Below are experts of layer 6 (counted from 0) of a mixture-of-experts language model. Rows are named router (the router's row for the expert), down (a neuron's output weights, with its number) and show model dimensions 192-287. Each number is 128 + 32 x the weight over its row's rms, rounded and kept within 0 to 255. Numbers have three digits each.
After each expert's rows: "comes before" lists some tokens at least twice as common just after its tokens as in all text. This comes from a sample of Wikipedia text that the model never trained on. Tokens count by the router's weight.

# expert 5
router:136112175134140128162115123182104152144122195115082148144141102173138159100086190125121135144128120169124088115088053152166136145073125102142117151138141078150102154171136096088107132069117120183132093162094149101102114114114052192136102137160127125114084105144124114160108113160176095139
down0:178170152144068140131141148117177110092136148100098154043110105127165086159167148102131141118148164177125174134131119109140132153060121099161126156163148083138144104146092105129128162099095132116158159138161170161093139136169123128113075100176090143156175112111091113116128125105116106143
down1:095097134106072134059184108103104132148147127117167196182195151158112092073095147095066073152118098126152147123100164131151100101056105149096168092086135132115166100121109104154179116088050117174098121074152115130161083087130094148083139096153154178187128142100187147139148159105132128138
down2:135110135136092170118093171162128098092186088080137093171115166130138172047108118185108102129076091156150109137084126137130069158150101144114097140103125030107098127090059152088135123116186155138201148100158141114080099135092103124138136112115127079117105075061148100127127123151122146085
down3:175191134118122091180091154132110156103091116102147101088089181138142107166115124135124133143135083085132137112119174136132121131071136093162136197145048128175085153128103104097106115057150135124144142142064173126126135103112104092189110126149141151148086217141111131100159141127116164111
down4:101119070137104124144100127159164090132105165078153140106143144134140174084130092122150114103085120125116168202082127103149160148151108110122124072124111151101100138186140108151166134078140127162125128161169096155143109091121157121116111107153177102158127149144133098148114150088132151109
comes before: " the", " to", " a", " in", " by", " as"

# expert 15
router:152145122098102183137114130120135147159165188107172147136157084111108123146164136162134178138104091211146155161128083134171170112148157130150140133117081118098181088137179144100130093149144182181102086100124087102091126132114156136087106165180233156152146174078155085135110125160142134150
down0:121186125132093134129068131086154094115142115178147150151150158098095102146118097124126141101134145117058084216163089079132121151128112097183121128136154104089130127135103098125155152101146091104148154152089162180193187130088164168098055122145133187090139096163078205105142196148108132166
down1:132084141086135135052131119139149113156132088188145154108131114129104072038194151150116070083079152113110116131178104100168143114059142098128074152170104117197098173163121072118156155144120077122118124127103143128137141164082122112123156169113185118160134142135120099098104131143112175087
down2:117132122116138072112084104155114145149153136104129086128137122177121158100125135095109137096148059131124107140110159163143103143118127065085116112153151204186118176099101160164189176147254093095111078112169142155099136090164065101103101179096136146095137119119168132135164170144110070186
down3:155085035084115127111061154089146125099067150153123142105143097156156141161109067129182184122157140102130100138119118164136182096153113165126128131124106135146124170133172158100086134179131110170081153118174128084092162166133071091100135126083160151070111155105128107113153115118182106119
down4:097134137087132150110189092123144126124105106096142125101157109098136161122169138121139078110106106086103137121075115115126197103173128086131052090112106142144092128139119110152109091108252165151205116119114143156145118097105154166120085156146137152121147132108140176117130067035159150153
comes before: ":", " |", " ", ")", ";", "\n"

# expert 13
router:168054102143115111094120160076102060117118113104067120130115145134159096105090127149096167098140094149141156166141125152107135120112146162113157158124111178094147101170182124139168072192101188175120071143169103114048133093179129094129155178217105122112129149113192100169166122128111164160
down0:169109142158064131169159086060093067178125115086107099129156109127196123115111169126101082136093136121111108171170102181133083142098177055120069074184125150122182137123096115107126128106149162165090127117108139104156149168195084089150143158115124158120140148120166081115110146152125216158
down1:113099169114076110105163138124157150120120088168154112141103118108149079179124170148093101138139124101136150137102155183120127158100157091150136126143142100111114161094117104136124154119239161117127123125127086153090110183152110098173113060106126121111123116106138127215131050146142140145
down2:169155105090172148155109126179101169128142140132159138103142143164121103121081115138121157034167144130135088122165107097065115149086075130106079162138119162209119156191101092102173132082102178132148143118154106063160146100130151141143173146152090135151090101155126070123117139102084087143
down3:181156143100059168098173146140109094114104099144091147103172095142133141168113173135131134111154123060116111183143131098146135104114159094152134150149177060154112140172151131212142116121077111079178136099068082149128131178163151070074144122119147120147205124142103140146182140150163108115
down4:153090200159119173184137167080085126156088100120101131168123132097144097110086116126161159145116163091185162099157134180140131148163112107144122136154077120140178114107130171145087131182189119155120183060085120093106133118148104075149177137099171090131141131106206153170179110127069079105
comes before: " of", ",", ".", " in", " and", ".\n\n"

# expert 7
router:058189096120184169141121078123105124137097116135164106111113131096183115150114087172125094141147152122099180161123106021149141111138130175136163149182175052100107174103110142083157126180099174140140147141140212174103137072079129098153192094117165064150127142112139143091167099205158132123
down0:125162180105168144125108116092138153125134085122071124073144112090139157088060125132115104099127104143070156165103094156124173089151135079135125153151135161117103112191131090136099124114198212100071091102161058141142142112136156161117143170095094150125113084137141088158082133122144059072
down1:126101078129122156132169145154097119138155157116129112098111114150121115136103117127096156070077064138113102097080129158146167145066081117095055116150124199096111132119142170135126070108255153133135084176136098127149160098087131169131090198042129075148130137058094067164102127124068131099
down2:163095092092065121117143128116117102146139153152162086104086102130144142119090096135179097133128094055171207154098086119099125092147133112117047141132101145159134116121153124119119063105182117075152158149148136181188079145116158080177108137164187145107151193151116139096098143083119079138
down3:127146157128085093128203148062152116112163069078146164129216104191130116119136084159121151140141154095078166133117122114066124088161094085120143084171131102150186115166163083129150179113087131086122072169155188144060127087125178067079159062089162160168132144163126171097071092173148160073
down4:134115145158153165184117178099143140148166155132125105173120128074158098149173110092133129115138166176159073105107147111160160107112164149095120091151173107115172241104107119128157165122070170152098132077140071081147111111131124109110105169188077168154117144165151119125162108129117122145
comes before: " ", "201", "200", "202", "1", "199"

# expert 14
router:090171091133093146115145160128187138191089101117066087156127132176129122131138128161190162099117116127200177161144119152094129123163068122112145096115136135145058140169162103130139145129143120111081116177127134151172080149144135118127115093121157145153074087166142099170098125113130016192
down0:173171123122161175106139076165103105226142038119105140082106105106092108163128111146152129092097110164139102128185155122099165160140098149070161094136137118124103057125116126114145177186190171124117168133115136161146074148133172138073115136151117168067209144112128093135081155123129112106
down1:159122051086163150161162103120146162162165142124125165209112069129180142137123139162079113129110138077128110150114140182088150163136096080100111071189141130104155085085073143169126159089081109137123160100159175083110138120111112109132139163145126166204151135119115112130100063132174064098
down2:176135148159111114121147135137028139059137105164105118113144166134103126046187137062082064150151125134147136111143150122085076128126138105079114139136086122103115130106165143073098161133040134164124156154128176134136137141085120145133143155143109133147148139143120105153174167097049162092
down3:172135185156156105165083086139092161138090148094144094109138142147153105090103115102124146045142147133160103109198128191064058118077129150083142185134061164182139134148110152171172105090121118128076138166091104156135169136081082166114119115156086128105132170149162129163110147107127136095
down4:131180148081133097101124156146172185141150110172138165059117148109118179110152103124141135109119127095095110114111031064106086125194129094105152123107148096119103119069114099121190144147153140148173164094153139110167174138109086111147132089097135073088146161166112117132201144149129139135
comes before: " ", " the", " States", "0", "a", "h"

# expert 16
router:085106131103111130146109171145124116113164106145078157071176121091149061133121113067118133105139148066144093087087177129088084073122071119150123119187137194175152146078168173097106186067127147098108079032129090140141140178149157189111132116091098165136141106111112143091089152139172115144
down0:134154113150137143159101134069109119099135100073096120095117088143059098158103139121160076178108160109186096164122137132201176148097162152107086146100086128038083108155153095159092141137176104151135109092138119090127115133106144149091175155193123120075117096115157103189146151158148153137
down1:166155092166087173129151142108092141167089116106157136136114123188089148164084132090133112103172136152142135167141095097167120052118149102172070143145142092148132141148172111122196087158069100110115128182138153165133137115138132089133125137139097130128149084111109152214131114118120132116
down2:164177093140148119144084146168078085132123126070113169094114107115126086086136091104110158157169142125143126137128173088100109150066193136127097081155160107108152138105151131112131104152122157158121178182137121074189150164164108075039099124158187101132139127130126122170107114164069189096
down3:143082137111208182096096134108154169188132096137095161108104172132149095139146122118129109084135105113161113098127146150136128110152122153116164159125161165120101118154138102128176135172172176142137118100061143128068096154112074138191133147131091119091182127151197158090164182217150098096
down4:083151127080079137140150176151132151140139165160147098153121099118074140155129098188148170142095099189072106076182138160106121064115102127102112174105133149181138142082118136138107160101144208164144121189154106107131175177140085151126132150155108148154156114138195209046098117122156085130
comes before: " ", "ar", "ian", "an", "al", "u"

# expert 18
router:145125118127122130127109166136152116130136138152096128094137119118121152161071071149148140100142099135121130085144106076127073143116144085170133135069163121153185119126137066154131118200130113124126085147076072153132140087130180105141154151152098125112096176139177134132134126152114152129
down0:164171102178124104165078109111115141111077185135135116176136100121095078128151103066081152142083177129163092191125127139075113111167127075118095142075169183120128168109109082099073101061029142090130129121081153112111104123143093094174153129154160058147085097137175133123127099100112134100
down1:099118108051138124096129090167218090134073105105154098120186152101177137191183095142114157183143119124195094099085145091148155067097090096173099138119097149125121141160106161181112116165193126090090101081072102101165095150085157178118176108090112080134108128062086156158064085177152140089
down2:147147131145106148138114106174153175212106136157079183116146116153168129135093116184110119199192176099134122108067104108105109079150094116158134162192169101048167111098155066146184109124071122172101083067093139147138151139134132106165160154088115149083150159162111039152075128112152083120
down3:210102143170057145179114100110118087151094143131117066125125136131151126167167149128104125133163121149092156132165177138151143085218117170164111115159153102123146115117109102181139178127069152113159111039119105149151141162111105158161072135067151122072167097191135095134143138180086125150
down4:078087194106146184145112173102093077163109112130143143096138099205129172143105138140135100136096122154143108105173114078159117125140119152148117094114150111090149145100124183107146106134255099130114164153137130159123128177105163138119127092137120135130110121108108117135115112110158129135
comes before: " the", " of", " is", " he", " and", " was"

# expert 2
router:159090134156105128113098073086109147127141102126144158184103152088061124138142154149162126102105119146146119116113161141174098125088125058062140088098155153090111109148106125133061127083134080085157152071178127136080173151166110099160098148094079076105122143098100103111180160111193139129
down0:100169153113146139190126102119014078113110148171111081132165140136050138172136136121096151119159148101140095142137166124126128100089139183188146145107096127165127153129157111075109167121122132068130096112116148124113144095126131108106135123080143115170089115086063137123130089183180180140
down1:156056142067085164156135185137092093151150103127118087109186097120110134145117162158156151127150094124152120179133128163091119084079107118150134206192127093145127185129148147120116133117101111103145179114125141178075151157114163135139171154150135170139070163120165112077159082172125077119
down2:076139104155086127060165116132115183140127142108125155145101142116122165152086139095088142142163129146094126150108177089123135114066149148150074138095189150087130119102167121107157100067091109128095164121110137099146074129134159134123188142083152130150099136120124109122106134108235144115
down3:139114144121131105120112100147144129138139151114114181103069131168125171152165111177093064155110120165130125119125104043143061096162155175192119126126183129103167123101215100090073141187100172119138215107060118120168141106102165076095138168103161158120168097165097133185128123135128092105
down4:171151091121118131127108099192090130082109136133142157186081150143102196209123091115178157123121173101169149094103140152104119100147122096095169125182156127149166126149136134106160135113121097177111126079097120139106111077108091165182137128121121133211153121148180102135140134148127204145
comes before: ",", " and", " (", " was", "\n", "'s"

# expert 8
router:088099114123148189147158124133108155093194096194106117087157081164150182091123136163093143132163090167098147150103109085121103118122139151114112110128065073169132172138109131170152057136109157085149191065141097126041078135127151149102148167148131134120093118132115242157134066124141128120
down0:115144152169113182162112161137100180117151186129109044160072129105107126159153088144156060149139081091059123144164135145088133178147132143119121121145142092106137032140159148105145121076145110103141157162093100113093112118074153146127105136115135117217177132152155124095082106158103134145
down1:151126122097163104162153134106151137163118110153160121101090148116143113099086065145145116162104182090088119036094215109156059114149175139117143130167134171149094116129125132102118169107171121106132159097105156199136143134109076140091127148122142149188108122109115078161126105108182094135
down2:135104083091162061141131143099129145114086132102128068136145195100207129160129138129171132103173093128105116190094125130158113121103183121132162196121113150116125101127123140108175179062101136176098149168156120112106179113151126163122104126160150164128099112125128129095139147084107131107
down3:174140130236179111156107130072160151091114100103146106128133105145128137112102114052107122126199122118164092109112164156174149154052097092130094117108117187148166168133135112113101120127139162110134163149159189176110105167101107128101126118137195070181149091133151158154128106196127089113
down4:120080103133118116200075141173110109092167095081156124130175135162132151043157122103110110073176128132078107141098118172150153110140180141153109140204088121118121126162124179150121161069179087099112157177101148172092118069133050094125081098103157158180122143145120144140110164141121198107
comes before: "-", "|", " |\n", "==", "===", "The"

# expert 17
router:192162125194145186170155089172123098138119109102179112107153162152105137142157192116123080199103196081070098110165111133134183099174173107119121138092161122082191173118154139133115107147131115112105109124075131213136146126139094102117101152159174122121082118105143079183177096091100096143
down0:145131140079135179127174156177109165140158178110087156137100083160086134121152172109128158141144135149185106135162127167143153121100146087114147149085176087159109113057093062174131152141197087122089070105117182185166081179132134087073114102091148095159106079112140132137123128107091065184
down1:215133126126124049103127128114168171083124128131156077106094084121142132088136106108173167131142106153136093093076088099144149144165144104203059062116142149163148107102099102151069142107099092164170105106082115154111099172119135126110138080146142118115163134089111098153131145210091103070
down2:129072155124159162111102130109114160145140091079090084087132157103129116128084165164148086162064154167108116071109174131121158119143098121144161193100104214143123117194189149099193190081103147106119079130128160145119137097176101135137121177102149148115159146124137116118176169118176096109
down3:176106115105129087124153116173139167106140103102133106087097045062170155111048119186132110095151110109117151086106187054066148176115121081106075157101115152096134110099101106132172108137177065108107138254137097164152107080097198167141186141140164091106113140126086139148179169126101085106
down4:126150129114188164169109150142090111125152124150137095099143103142069128130148135152130092092143064146086076155039135123157150135062104113159146103135108096115134139133135149144112150091139142107138077119158139135163209096158189119129115169166150115059130165108120088133168126059095127126
comes before: " |", "–", ".", "0", ",", "6"